Weights of a small mixture-of-experts language model, trained from scratch on English Wikipedia.
Size: 9 layers, width 384, vocabulary 22666, 77.1M parameters.
Experts: 16 experts in each of 7 layers, 704 tanh GELU neurons an expert, 1 pick a token, a sigmoid router.
Training: a variant of Muon for the experts, 5038 steps.
Below are experts of layer 3 (counted from 0) of a mixture-of-experts language model. Rows are named router (the router's row for the expert), up (a neuron's input weights, with its number), down (a neuron's output weights, with its number) and show model dimensions 128-255. Each number is 50 + 15 x the weight over its row's rms, rounded and kept within 0 to 99.
Before each expert's rows: "mostly gets" lists some tokens that are sent to it at least half of the time. This comes from a sample of Wikipedia text that the model never trained on.

# expert 7
mostly gets: " there", " years", " while", "\".", " when", " However"
router:69 56 90 47 42 25 43 67 33 44 35 66 52 39 63 65 59 50 57 28 13 37 24 48 62 45 39 57 59 53 28 55 55 66 72 43 64 48 27 49 47 36 54 56 71 35 27 57 29 75 32 65 52 36 33 57 58 63 66 37 69 29 60 39 31 51 47 71 54 26 26 58 55 37 49 62 62 51 27 49 68 57 52 42 67 36 70 56 58 54 37 60 37 50 34 49 48 19 51 62 55 24 63 55 43 63 45 56 48 41 45 75 22 44 52 65 47 40 49 52 42 44 73 62 43 49 27 48
up4:63 45 56 55 50 51 45 57 60 42 58 59 52 66 37 43 55 67 52 60 43 55 51 65 60 55 59 53 40 29 57 59 59 58 78 37 46 45 10 74 21 20 59 36 44 77 55 58 56 55 29 32 21 83 28 40 60 40 59 54 27 36 54 59 49 55 37 46 58 47 12 29 55 43 53 41 57 56 52 62 48 58 43 85 65 57 64 55 94 60 21 48 53 25 60 39 87 47 19 17 58 35 59 59 58 36 28 54 52 53 20 47 43 51 67 57 65 60 48 41 56 47 50 53 33 50 45 51
down4:58 53 55 40 52 69 44 10 47 59 25 44 53 39 43 53 76 29 36 37 43 36 57 47 42 51 46 27 44 71 57 62 47 57 58 37 46 78 63 28 56 34 61 81 37 33 64 52 36 45 42 29 66 28 42 71 26 54 50 60 60 34 63 41 36 54 80 40 33 55 67 38 54 56 54 37 51 40 47 23 28 58 82 44 50 64 40 57 44 24 71 39 56 47 24 52 41 45 78 33 59 69 56 42 57 68 43 32 44 53 66 67 51 40 35 40 38 31 53 46 44 47 28 57 46 41 39 56
up5:50 35 64 78 39 62 44 29 55 49 25 53 44 48 38 50 65 27 37 40 83 67 37 34 71 41 41 34 55 51 46 46 76 31 38 72 51 54 84 21 47 68 44 63 67 56 66 57 63 60 45 49 41 40 29 35 32 56 30 40 49 48 55 23 60 81 48 48 60 39 59 51 45 30 55 17 49 44 41 39 52 15 74 68 73 45 29 44 38 51 47 40 57 45 41 39 74 59 52 56 56 39 33 55 33 77 32 38 43 64 70 87 19 49 48 57 32 79 46 33 71 56 69 39 17 56 56 54
down5:60 40 68 50 14 59 36 50 34 51 51 33 45 47 65 51 53 39 66 57 40 18 86 61 42 32 40 57 49 46 46 21 39 52 54 52 83 85 53 57 64 66 54 26 65 53 47 66 42 63 10 50 25 65 37 31 46 51 68 68 32 47 53 28 42 68 62 49 56 06 71 65 39 58 24 40 36 46 50 44 31 41 43 53 59 26 64 32 79 50 48 52 31 39 53 82 59 41 57 20 51 33 31 54 50 53 46 66 71 49 59 40 63 63 43 56 57 37 50 62 53 53 47 51 63 41 43 49
up6:33 40 74 23 63 35 49 13 48 67 45 26 59 53 22 37 36 26 55 44 40 53 49 45 67 38 55 28 71 56 59 55 31 26 25 19 49 52 49 54 51 86 67 39 43 43 50 75 82 51 31 64 55 54 39 44 54 46 60 34 40 56 52 59 43 61 61 57 35 24 46 56 45 73 25 51 44 60 47 52 21 62 37 55 29 55 78 70 48 41 23 69 57 43 39 48 54 56 74 62 75 52 61 44 50 25 44 35 40 36 43 41 51 48 35 74 22 44 60 37 52 39 31 38 50 67 67 39
down6:56 51 54 23 20 74 51 47 58 54 71 44 34 40 65 54 53 73 56 66 80 72 58 68 36 53 61 45 33 59 38 46 62 61 52 53 47 55 46 41 52 46 41 72 21 39 39 39 56 77 68 69 35 38 39 47 53 28 69 41 41 48 29 48 53 30 59 39 26 52 76 28 48 36 85 20 71 53 73 59 52 25 33 39 42 64 29 56 52 62 68 46 47 75 70 51 25 71 95 32 37 35 32 76 35 43 47 51 36 47 00 68 53 62 60 74 59 48 52 61 41 47 55 43 46 73 50 63
up7:41 72 71 40 89 48 54 52 36 27 54 52 69 72 47 37 55 28 58 63 25 58 13 55 45 58 58 43 61 62 57 56 38 42 63 54 64 52 68 34 47 52 71 31 47 55 63 57 58 75 38 74 56 39 72 32 68 44 29 52 28 55 54 49 67 35 58 31 71 53 06 31 26 51 55 53 46 52 48 44 64 55 46 50 50 51 60 61 26 60 41 47 70 77 33 42 48 83 62 45 48 61 55 66 47 42 29 37 51 82 42 41 38 44 65 21 33 54 54 54 56 45 34 71 59 47 33 35
down7:27 54 62 74 45 68 17 40 73 28 56 88 54 24 48 31 36 68 38 36 57 70 66 67 80 62 65 49 38 51 54 35 58 32 57 57 46 35 15 63 62 46 27 25 74 50 54 63 45 55 71 70 65 75 42 56 48 57 44 37 35 48 37 30 79 52 82 57 69 51 48 66 54 50 56 34 65 62 32 44 47 38 67 22 46 73 50 75 35 43 67 53 64 44 48 58 83 67 36 47 81 45 48 58 45 38 61 38 45 58 51 31 57 59 54 39 43 77 30 53 40 58 58 62 34 56 48 52
up8:64 69 83 76 42 49 55 53 68 65 42 48 51 61 84 32 85 36 45 46 75 53 70 50 31 60 55 49 31 52 73 77 65 35 52 65 57 61 60 60 40 38 48 49 69 40 70 45 44 55 79 48 61 60 54 72 36 70 59 80 56 68 59 67 41 34 50 38 50 58 31 59 20 37 68 28 43 44 44 52 50 48 35 56 68 59 30 37 53 31 27 43 48 63 49 55 38 34 34 56 38 47 23 62 54 64 52 46 41 55 42 60 41 64 67 45 61 31 67 67 73 58 84 98 66 54 46 59
down8:51 60 41 29 55 83 50 70 64 69 63 52 44 60 31 52 28 39 70 61 43 42 30 43 45 11 46 53 37 64 52 43 23 52 23 49 43 46 48 53 58 42 36 62 68 66 49 42 59 29 52 66 41 53 68 38 57 44 17 69 21 37 41 43 68 62 30 76 44 60 43 26 74 47 65 62 32 22 39 39 71 59 60 34 46 38 73 72 62 68 34 63 29 47 38 39 40 47 45 60 42 48 98 68 24 45 46 71 59 49 46 30 71 87 25 58 25 47 49 62 64 37 27 56 28 35 51 35
up9:47 53 66 23 51 46 69 51 56 33 49 45 44 63 36 28 47 40 57 54 50 46 49 35 81 41 59 51 55 32 60 67 74 51 47 65 64 59 91 51 50 77 51 55 64 34 61 67 65 45 32 53 46 28 34 61 67 40 62 49 21 52 52 41 61 38 55 29 44 54 20 44 52 61 70 53 46 55 48 62 60 44 37 44 50 44 71 43 40 49 57 73 19 37 78 70 41 49 47 79 41 37 33 64 39 46 18 19 49 55 54 47 56 36 70 44 67 33 67 68 22 81 62 33 63 42 55 25
down9:47 60 49 50 48 24 61 63 64 31 31 62 78 15 67 45 59 42 48 22 17 74 36 81 46 68 36 56 60 58 46 54 39 31 86 53 65 44 45 52 49 45 47 35 46 59 32 24 55 35 33 46 56 67 59 59 73 42 44 59 22 69 34 68 36 38 51 59 18 64 49 49 48 47 76 20 25 54 45 66 31 51 40 50 57 65 32 47 40 59 45 40 39 46 42 56 57 54 66 56 41 40 62 77 34 37 36 48 68 39 75 30 88 48 49 70 41 41 40 74 46 47 36 59 44 54 66 58
up10:67 41 58 38 39 31 54 68 28 69 59 44 54 29 35 59 50 57 74 63 48 51 41 20 37 20 35 38 70 65 57 55 40 28 52 42 12 50 38 78 50 44 61 48 44 35 28 55 61 63 57 39 36 55 33 58 63 25 84 59 55 30 87 60 32 46 31 62 39 28 42 45 36 77 24 37 23 57 67 54 41 25 53 37 63 62 10 52 55 32 41 56 17 44 70 58 51 43 41 43 50 31 38 56 51 83 49 51 53 38 69 40 48 60 50 48 64 58 56 42 67 56 56 69 25 32 51 40
down10:42 38 52 63 43 51 49 37 47 52 28 40 30 53 56 63 47 83 46 49 44 38 64 91 57 44 56 47 36 32 63 44 57 66 29 61 69 62 71 36 63 42 35 37 34 52 59 63 64 50 60 55 27 66 51 28 56 80 15 41 70 30 49 60 45 42 40 34 62 73 55 44 57 49 83 64 55 50 66 45 45 83 35 49 42 64 54 41 54 37 44 47 75 35 17 53 47 55 37 55 52 38 68 50 49 38 43 51 56 54 56 65 78 60 52 58 39 59 37 50 48 63 27 23 81 44 53 42
up11:42 35 53 59 48 66 46 85 51 24 44 80 41 52 48 41 52 71 25 55 47 45 14 84 52 48 33 35 44 44 98 55 46 44 59 61 48 20 36 41 60 45 32 48 54 52 56 38 38 58 46 48 77 54 68 47 50 41 22 69 58 58 48 54 67 50 70 46 51 42 23 36 36 47 47 57 61 41 37 66 49 37 51 13 97 18 70 51 44 51 67 64 52 72 58 43 36 16 50 36 81 51 00 49 56 40 36 66 44 72 51 61 43 61 47 54 41 37 53 62 47 32 43 53 41 64 29 59
down11:46 77 50 45 64 30 50 28 44 08 77 52 51 57 34 42 44 55 53 34 49 58 38 75 57 63 58 22 55 43 34 58 22 76 53 68 39 41 57 80 87 48 61 57 48 63 29 33 46 60 67 49 36 85 39 44 60 53 51 41 68 33 61 53 69 68 25 37 33 52 61 50 45 39 38 50 42 51 48 46 54 28 34 67 44 42 27 46 53 21 51 49 34 39 76 83 56 68 19 61 51 47 60 47 48 47 72 65 34 69 53 61 51 69 28 41 51 80 53 56 25 62 35 37 65 53 65 42

# expert 10
mostly gets: " (", " de", " al", "',", " /", " ["
router:47 46 66 59 23 37 54 84 37 33 21 61 44 31 79 49 63 58 51 48 59 30 53 43 60 44 44 71 58 68 55 29 45 65 20 49 68 17 77 79 49 30 36 37 72 48 29 68 29 43 40 31 33 47 33 56 64 55 85 76 64 18 38 46 84 50 70 64 55 80 71 44 34 23 39 42 67 45 63 45 27 65 24 45 71 49 46 66 48 41 54 38 67 48 48 42 56 43 30 29 47 43 41 57 75 44 61 56 26 48 48 25 45 37 51 52 59 62 38 60 52 56 60 79 52 57 45 39
up4:81 50 59 85 23 43 76 54 48 30 46 64 88 49 61 40 75 45 29 16 34 49 70 50 69 47 47 51 49 48 41 54 29 37 48 55 44 60 43 47 65 62 41 69 31 63 44 65 11 50 56 56 45 30 80 43 42 34 74 66 42 50 72 48 60 62 34 60 59 28 89 44 50 78 58 49 45 35 50 59 52 45 35 69 49 46 46 64 30 58 51 49 97 58 42 56 70 43 28 52 58 45 68 42 58 32 45 30 25 38 27 34 38 56 41 54 42 42 50 68 44 49 45 42 51 53 23 48
down4:51 54 03 43 59 40 31 40 71 42 46 36 22 34 39 35 45 79 68 49 72 45 70 42 66 50 78 37 54 49 37 44 53 67 56 47 56 55 61 51 31 46 61 55 68 23 58 54 64 62 28 34 52 61 54 59 53 54 68 57 64 74 77 66 44 50 58 33 47 37 37 37 46 27 47 71 42 57 32 54 62 62 69 47 74 52 77 47 82 27 78 49 36 39 61 62 33 44 63 67 52 71 23 38 65 41 73 87 58 65 44 68 42 53 51 74 64 35 56 28 71 61 43 65 31 65 42 34
up5:52 61 76 28 58 47 37 45 63 82 51 45 87 43 53 68 93 47 77 28 39 34 36 39 56 73 53 77 43 50 44 46 75 36 61 39 47 40 52 58 39 38 64 59 68 33 65 53 73 66 32 48 56 44 38 49 53 35 39 47 71 31 59 45 49 50 43 76 37 35 44 26 42 46 64 58 67 46 55 58 60 41 45 35 52 48 62 82 57 64 53 27 67 35 26 63 71 34 63 42 61 59 50 60 40 45 62 43 31 47 51 47 65 59 82 28 43 37 68 57 63 54 40 51 45 49 45 48
down5:61 42 38 51 46 48 62 43 32 54 43 61 39 43 83 56 56 17 58 73 37 26 47 50 61 41 45 79 54 54 57 69 25 71 52 65 51 49 41 15 43 60 62 43 58 53 51 34 69 26 46 71 54 59 59 46 50 48 75 44 74 57 62 66 66 57 58 74 61 59 55 56 37 60 59 52 70 59 55 52 65 49 29 50 20 38 66 42 54 68 40 57 47 37 55 59 53 45 71 37 60 33 70 32 75 53 47 46 32 70 51 65 60 41 38 42 48 60 53 67 53 50 47 47 48 38 85 40
up6:52 44 65 31 40 80 28 56 46 50 43 44 43 49 59 54 17 46 34 57 58 45 72 64 47 31 48 55 70 36 44 45 79 36 37 40 61 41 59 26 28 50 59 64 66 55 48 83 53 68 72 37 74 40 50 78 52 49 40 21 40 24 65 77 41 55 51 50 82 61 67 44 25 64 78 52 45 69 44 68 50 34 26 65 65 40 54 73 29 48 81 50 47 36 32 36 67 67 53 74 54 52 89 36 76 51 54 75 47 54 43 67 60 44 60 75 53 51 64 33 51 24 43 50 30 51 22 65
down6:42 43 74 64 48 36 69 28 61 51 46 67 43 56 51 38 46 25 44 47 44 43 27 52 52 59 50 36 24 79 66 76 36 54 79 40 10 27 34 55 64 45 32 52 51 53 50 29 49 55 45 59 27 22 36 24 84 37 38 66 39 39 55 47 78 42 56 45 34 73 48 55 48 52 16 67 35 24 48 68 52 66 47 43 32 28 29 39 59 33 48 59 57 58 74 69 99 34 30 11 80 43 33 45 45 46 32 36 43 53 61 39 36 60 65 18 38 49 59 55 18 43 64 42 59 35 60 18
up7:55 73 55 67 56 33 27 50 44 63 56 55 65 35 37 99 39 42 53 54 46 26 49 44 68 27 30 48 46 59 66 44 34 69 65 40 40 55 68 57 67 45 37 33 69 58 46 68 58 36 32 38 36 88 34 39 52 40 44 52 53 42 62 82 15 48 31 25 51 40 51 50 33 35 68 58 60 36 59 37 54 53 60 66 60 60 44 52 57 39 63 55 60 47 55 77 33 42 57 59 50 42 89 54 45 42 62 69 59 69 40 40 53 69 29 37 64 51 65 53 55 60 62 66 28 50 55 38
down7:58 43 42 64 95 33 61 33 65 36 28 38 54 53 83 41 23 55 55 60 53 59 55 48 32 62 83 38 38 53 38 64 63 38 46 51 45 39 81 49 64 54 64 38 41 45 63 46 54 49 54 55 40 52 28 60 36 54 32 40 34 54 54 13 54 64 60 53 33 55 48 82 65 49 59 44 35 56 45 56 50 33 52 47 55 73 22 56 42 62 45 52 42 35 55 22 67 56 43 45 62 72 57 66 33 65 42 30 55 44 75 59 59 71 58 58 58 27 56 63 55 37 64 41 47 37 43 34
up8:56 54 84 52 53 33 85 40 49 35 22 62 98 51 50 49 26 29 58 59 39 42 40 56 60 30 41 55 35 58 47 38 49 44 68 48 32 49 65 48 49 73 26 33 60 42 59 53 53 70 55 43 50 58 44 48 22 69 33 40 76 73 42 48 73 65 54 59 68 74 70 59 63 43 60 41 30 42 42 99 69 45 39 34 66 52 13 47 63 51 09 36 54 66 48 75 44 46 64 34 46 79 37 66 62 32 57 42 17 41 49 50 48 58 48 43 30 31 44 62 44 53 69 68 28 44 36 38
down8:43 65 46 48 62 34 46 48 69 65 69 48 39 65 66 56 44 52 58 28 44 84 43 70 51 48 55 45 44 56 61 64 40 61 25 53 60 54 30 50 66 63 65 50 42 27 45 38 40 66 55 38 27 34 26 36 39 35 53 36 71 38 46 32 63 56 50 66 66 47 54 33 49 43 39 42 63 28 44 65 43 54 64 58 55 62 78 35 17 26 70 64 67 57 52 31 62 74 40 52 43 27 47 37 36 31 71 55 32 47 66 45 39 55 47 38 47 84 60 43 37 28 36 42 70 67 33 52
up9:40 41 49 53 34 58 65 47 46 58 51 55 47 29 49 34 83 61 58 39 50 54 50 60 14 70 49 55 64 34 46 68 14 42 56 52 21 32 42 62 55 71 42 36 67 49 57 55 58 43 39 57 52 48 39 63 14 56 51 48 47 52 66 39 35 57 39 55 37 47 72 54 47 28 24 24 38 75 35 80 33 35 59 76 21 64 73 45 67 39 48 79 34 32 52 48 90 44 52 38 33 54 37 33 49 21 41 80 01 54 49 40 79 46 37 78 46 56 47 60 58 50 49 33 77 17 47 34
down9:53 38 52 39 62 59 64 60 63 55 68 64 75 46 49 52 42 50 50 27 61 40 30 45 79 41 39 35 37 61 53 41 68 67 56 78 72 52 54 74 28 45 47 30 36 51 38 64 56 18 70 35 52 77 75 40 62 66 34 47 43 41 34 55 50 52 55 18 47 49 38 51 42 39 33 49 36 63 54 52 52 40 54 34 51 49 50 56 31 52 53 36 58 60 80 52 34 29 20 36 60 57 41 49 46 45 69 59 72 44 42 73 15 51 53 55 36 67 38 28 40 36 14 62 35 48 51 43
up10:45 62 62 68 68 64 37 67 48 72 41 51 49 41 35 41 39 71 63 67 46 31 36 55 33 21 70 46 40 61 65 36 15 62 34 55 69 66 39 58 62 54 45 41 35 50 40 64 59 69 56 53 46 45 40 56 43 41 59 60 39 32 48 65 45 72 58 68 32 64 70 29 81 57 54 35 71 38 39 36 74 31 44 38 75 55 59 67 43 37 58 64 67 65 43 41 63 46 68 46 54 69 64 76 51 65 34 38 30 24 21 44 49 74 51 59 56 60 62 70 28 46 49 51 59 66 39 47
down10:67 62 62 54 55 54 34 21 60 52 57 48 62 57 43 56 55 38 35 49 50 77 65 52 36 68 32 58 53 56 47 62 43 39 70 28 59 43 39 23 21 26 24 59 53 83 59 70 41 21 47 55 43 40 45 62 45 48 39 27 53 53 34 53 67 44 20 51 44 45 45 54 40 54 47 66 53 53 59 80 26 71 71 67 52 54 35 52 64 41 45 62 25 31 45 31 59 63 44 56 54 35 57 33 28 25 67 61 44 52 60 51 47 40 32 60 27 49 50 74 66 62 37 67 50 46 34 48
up11:55 32 55 28 77 66 36 64 50 71 60 71 26 60 58 33 53 33 41 45 13 48 34 41 53 28 29 51 82 22 49 38 52 55 23 36 50 73 43 38 63 24 62 47 49 44 60 48 74 65 55 37 37 38 55 43 40 50 68 38 52 34 31 33 47 74 46 48 42 24 43 73 54 60 74 72 48 57 41 33 57 53 65 66 52 57 50 57 36 48 70 49 49 40 46 47 52 47 57 36 70 36 30 72 64 58 44 33 66 26 39 72 68 25 42 27 48 57 31 32 88 36 45 38 32 65 33 51
down11:52 41 49 80 53 47 55 46 64 42 48 37 81 43 66 62 65 48 40 68 68 80 32 70 41 46 66 44 17 47 59 52 82 47 46 38 87 38 36 57 27 41 54 36 55 51 39 54 39 37 51 67 44 86 35 78 37 63 31 52 70 51 25 92 50 32 74 67 48 69 68 57 56 43 57 45 46 69 34 61 48 49 28 57 16 74 50 37 49 55 39 49 26 50 49 65 34 38 54 83 47 46 40 52 58 35 51 14 37 42 37 38 46 88 69 57 40 69 32 57 34 65 26 30 58 09 48 86

# expert 5
mostly gets: " 3", " 6", " 1", " 0", " 2", " 4"
router:40 72 59 49 47 72 35 66 25 29 27 74 40 25 53 66 56 48 50 46 24 60 48 84 60 60 66 51 48 50 48 23 47 53 64 50 52 47 68 55 25 49 51 40 54 20 36 71 14 45 54 51 49 43 33 44 62 44 32 47 30 74 39 45 44 56 51 19 59 70 56 59 52 60 45 73 38 45 44 37 31 77 26 52 64 55 19 58 67 59 38 42 54 58 24 34 63 66 11 51 85 43 45 53 42 43 54 53 47 58 46 56 49 45 43 73 50 52 59 57 57 23 38 41 47 47 62 20
up10:58 86 77 76 33 65 25 46 60 46 51 55 54 58 61 53 90 42 35 55 47 44 51 63 44 35 67 54 63 24 23 45 78 51 39 71 33 68 42 40 55 34 32 31 45 66 53 61 55 38 41 66 75 47 47 46 65 74 59 41 69 72 34 59 76 48 14 61 63 33 65 45 62 10 36 57 54 68 91 33 40 57 40 67 39 50 33 59 35 44 66 44 80 51 83 54 58 58 42 29 36 43 46 50 54 43 50 32 76 44 55 56 48 34 55 53 43 72 32 36 38 31 35 43 66 16 56 30
down10:61 43 44 70 37 27 53 43 37 57 53 52 59 59 38 49 15 97 37 44 32 60 40 44 27 87 56 43 41 60 29 69 49 42 33 59 43 62 27 35 53 72 50 41 40 47 75 54 46 68 48 80 54 38 54 50 56 17 52 29 48 43 27 20 43 43 65 27 60 31 37 37 61 61 28 54 67 36 34 27 39 78 81 39 60 46 62 55 66 40 45 68 43 32 36 64 32 74 65 42 86 68 32 55 59 39 60 38 67 56 74 69 62 36 20 61 43 45 55 75 58 72 77 64 64 61 39 55
up11:61 38 33 26 59 29 57 77 57 43 45 45 33 38 52 62 48 66 53 63 73 38 39 17 43 66 47 96 32 27 58 35 59 52 26 54 73 52 60 55 47 63 42 53 60 56 36 56 46 42 40 44 42 45 55 27 78 47 43 43 43 53 39 37 71 29 34 72 70 49 72 58 47 30 77 51 53 58 70 36 37 63 28 50 52 48 27 59 46 40 43 45 52 34 90 39 56 26 22 42 75 40 41 48 87 59 35 45 49 45 46 29 42 42 59 69 65 40 60 73 72 52 88 66 45 49 27 57
down11:48 77 42 43 58 51 71 25 31 65 56 46 53 50 65 24 56 49 72 29 71 40 58 25 32 56 50 31 56 61 54 62 60 55 70 42 44 74 20 57 47 54 49 17 52 48 40 44 42 62 54 15 73 47 46 11 47 48 50 56 54 46 74 32 34 48 60 63 73 71 50 73 00 44 53 51 27 68 46 43 71 50 57 52 67 63 42 60 61 62 67 56 52 54 84 34 45 67 43 47 48 55 74 38 32 28 45 24 40 34 39 44 28 57 50 37 27 49 67 50 46 56 77 46 36 32 71 42
up12:25 47 23 27 62 45 48 39 64 35 55 73 32 53 71 39 44 44 39 66 47 45 32 28 42 60 61 58 36 39 54 17 69 35 87 47 57 66 44 53 64 53 48 41 49 82 46 73 39 61 43 60 48 29 22 50 53 42 51 62 53 29 46 81 53 58 52 36 48 80 35 58 36 40 46 44 62 58 38 33 74 57 62 51 29 40 29 45 60 44 42 27 40 65 65 53 41 24 30 72 58 38 75 69 60 59 76 70 44 78 29 63 61 73 45 70 44 52 42 56 70 55 49 77 49 55 53 39
down12:43 46 12 56 67 57 97 44 37 58 77 57 74 37 40 45 92 56 77 42 37 51 57 72 33 51 66 29 38 51 64 83 46 46 23 54 32 74 51 34 34 51 51 26 43 19 58 62 53 33 54 40 72 73 35 55 54 48 74 48 48 56 53 56 45 30 55 63 45 25 62 34 53 64 66 58 49 46 47 50 45 75 48 20 79 70 55 63 64 57 42 66 78 35 51 64 45 55 55 29 56 07 55 31 65 35 63 52 44 31 76 67 51 43 68 78 48 38 50 60 50 29 43 41 44 60 47 29
up13:41 50 58 55 65 59 76 31 34 32 37 31 36 31 24 53 44 66 57 57 53 70 40 60 54 37 70 66 34 23 50 40 50 57 50 56 57 41 63 63 48 70 11 45 57 64 37 41 58 62 57 10 27 67 36 47 29 33 49 41 49 48 45 52 58 28 56 47 80 74 59 58 38 19 49 24 34 33 92 61 24 33 39 26 48 39 64 45 33 67 62 31 65 27 43 38 65 42 53 51 48 30 33 42 24 73 49 67 70 43 56 67 40 49 37 53 50 59 52 63 49 37 49 79 72 57 50 54
down13:32 51 78 46 63 62 67 19 60 56 46 55 37 45 78 58 33 44 44 51 52 56 38 46 53 69 66 55 66 57 51 45 55 75 75 59 44 59 52 82 45 60 67 53 63 34 51 38 38 50 61 63 43 62 42 22 65 47 69 82 64 28 06 66 48 39 41 52 47 45 91 50 66 46 53 43 60 45 41 41 25 41 43 47 83 47 53 65 51 33 60 63 36 50 42 72 39 57 37 45 59 48 59 46 03 44 44 26 62 50 45 47 62 41 28 79 39 51 30 58 64 59 08 59 52 59 78 71
up14:39 53 41 59 33 52 39 33 38 71 48 63 48 62 74 27 54 26 35 63 63 53 56 53 38 48 61 30 65 57 23 55 37 30 60 94 61 43 16 64 61 52 38 53 72 48 49 31 21 77 45 10 85 61 36 58 27 50 65 58 73 18 36 45 59 48 58 52 40 72 52 40 45 77 48 52 31 42 59 58 56 41 20 58 44 65 71 47 40 53 29 38 62 71 34 47 71 30 54 55 60 54 45 50 52 25 69 39 69 51 41 36 43 16 82 50 57 37 65 67 56 25 52 72 53 51 60 47
down14:42 54 44 28 55 36 52 58 27 44 87 44 43 45 40 48 45 52 32 62 51 41 69 42 32 56 26 63 42 48 72 53 47 58 43 42 42 58 65 39 85 61 63 38 47 21 42 69 53 70 16 59 34 65 39 69 43 25 56 57 48 57 67 59 32 57 50 43 63 53 59 53 57 41 65 64 57 64 48 49 37 23 37 34 45 51 29 73 37 53 38 28 52 39 54 79 56 48 70 66 40 55 36 47 27 65 60 74 32 62 34 26 62 56 67 43 60 66 62 47 49 50 35 34 54 54 44 43
up15:54 62 73 59 35 40 43 69 75 38 54 63 80 61 51 33 64 62 30 45 48 22 61 41 39 53 43 25 23 14 41 39 52 20 60 46 34 65 53 56 82 59 51 59 64 54 36 54 28 27 35 40 43 45 61 31 38 39 83 39 65 45 40 63 80 21 55 46 57 61 30 65 64 37 64 62 58 60 57 43 45 61 44 47 62 49 35 60 49 59 75 50 57 68 56 82 41 51 27 47 36 68 58 35 31 35 21 73 17 36 52 34 67 43 42 67 76 43 49 50 82 77 53 45 38 44 51 41
down15:67 59 82 65 32 47 25 38 55 66 44 50 62 68 26 54 46 47 52 47 61 48 65 53 56 75 36 24 73 30 35 33 41 16 47 45 64 36 45 50 21 55 39 28 40 50 36 51 40 27 21 81 43 40 21 62 45 46 62 49 54 39 50 52 51 75 80 37 58 44 62 20 45 56 53 41 45 68 40 30 57 40 49 40 40 40 38 25 51 68 43 60 62 30 41 56 65 61 58 75 42 59 41 70 47 45 51 37 91 71 50 52 57 41 33 45 70 49 57 66 52 29 57 51 43 48 42 34
up16:34 31 38 72 58 73 37 48 44 48 27 61 66 59 40 30 46 70 66 79 19 64 39 76 63 63 35 68 60 45 33 42 46 39 40 93 61 63 45 29 59 58 60 76 33 60 33 52 40 55 25 38 60 63 58 37 40 55 30 33 60 65 42 59 46 46 41 65 66 59 68 50 54 35 32 60 57 20 36 43 55 46 36 57 43 41 51 52 60 43 47 23 44 37 39 51 46 31 20 59 59 41 48 52 39 56 79 53 67 30 50 62 51 45 58 64 18 68 28 27 61 39 58 56 34 65 48 52
down16:69 57 44 16 66 53 96 56 34 57 72 36 51 39 54 33 23 39 45 62 53 75 60 33 18 56 41 44 63 52 72 44 50 60 82 58 52 72 41 60 38 27 55 36 65 37 49 30 78 35 67 26 35 59 47 43 54 52 41 32 36 31 43 47 67 49 51 35 43 39 97 35 56 61 52 28 85 37 51 57 58 38 44 46 61 41 55 48 60 45 49 74 51 46 38 29 65 39 48 50 36 38 71 56 54 23 61 50 53 09 48 53 66 68 53 56 55 33 53 52 29 58 24 52 46 53 66 21
up17:58 58 60 55 61 81 43 66 68 40 55 50 43 49 49 32 66 51 27 37 54 40 35 86 65 59 60 40 30 66 60 49 74 47 49 53 51 32 57 67 30 55 49 32 77 54 30 58 84 58 26 43 53 44 20 41 69 60 35 62 54 32 55 36 72 33 46 76 32 45 57 40 40 66 43 52 59 24 72 60 66 48 55 31 43 62 29 49 51 25 83 29 52 72 52 51 31 74 46 62 50 45 33 34 60 61 43 61 46 44 42 31 07 55 66 43 36 31 56 44 51 46 34 46 68 58 53 44
down17:66 74 66 52 57 36 70 66 47 54 61 64 40 69 37 19 67 49 30 59 26 58 33 34 42 32 62 61 25 43 34 63 31 47 43 50 45 65 65 43 58 56 30 45 59 30 85 15 63 45 33 71 79 38 70 26 35 39 74 49 59 41 45 34 41 35 86 62 45 55 48 50 29 50 41 59 39 39 62 64 54 46 55 50 67 52 44 42 99 62 51 24 50 37 37 64 41 46 86 56 35 43 42 91 55 37 45 56 63 62 89 55 52 48 16 42 42 48 40 58 41 41 63 72 42 55 68 53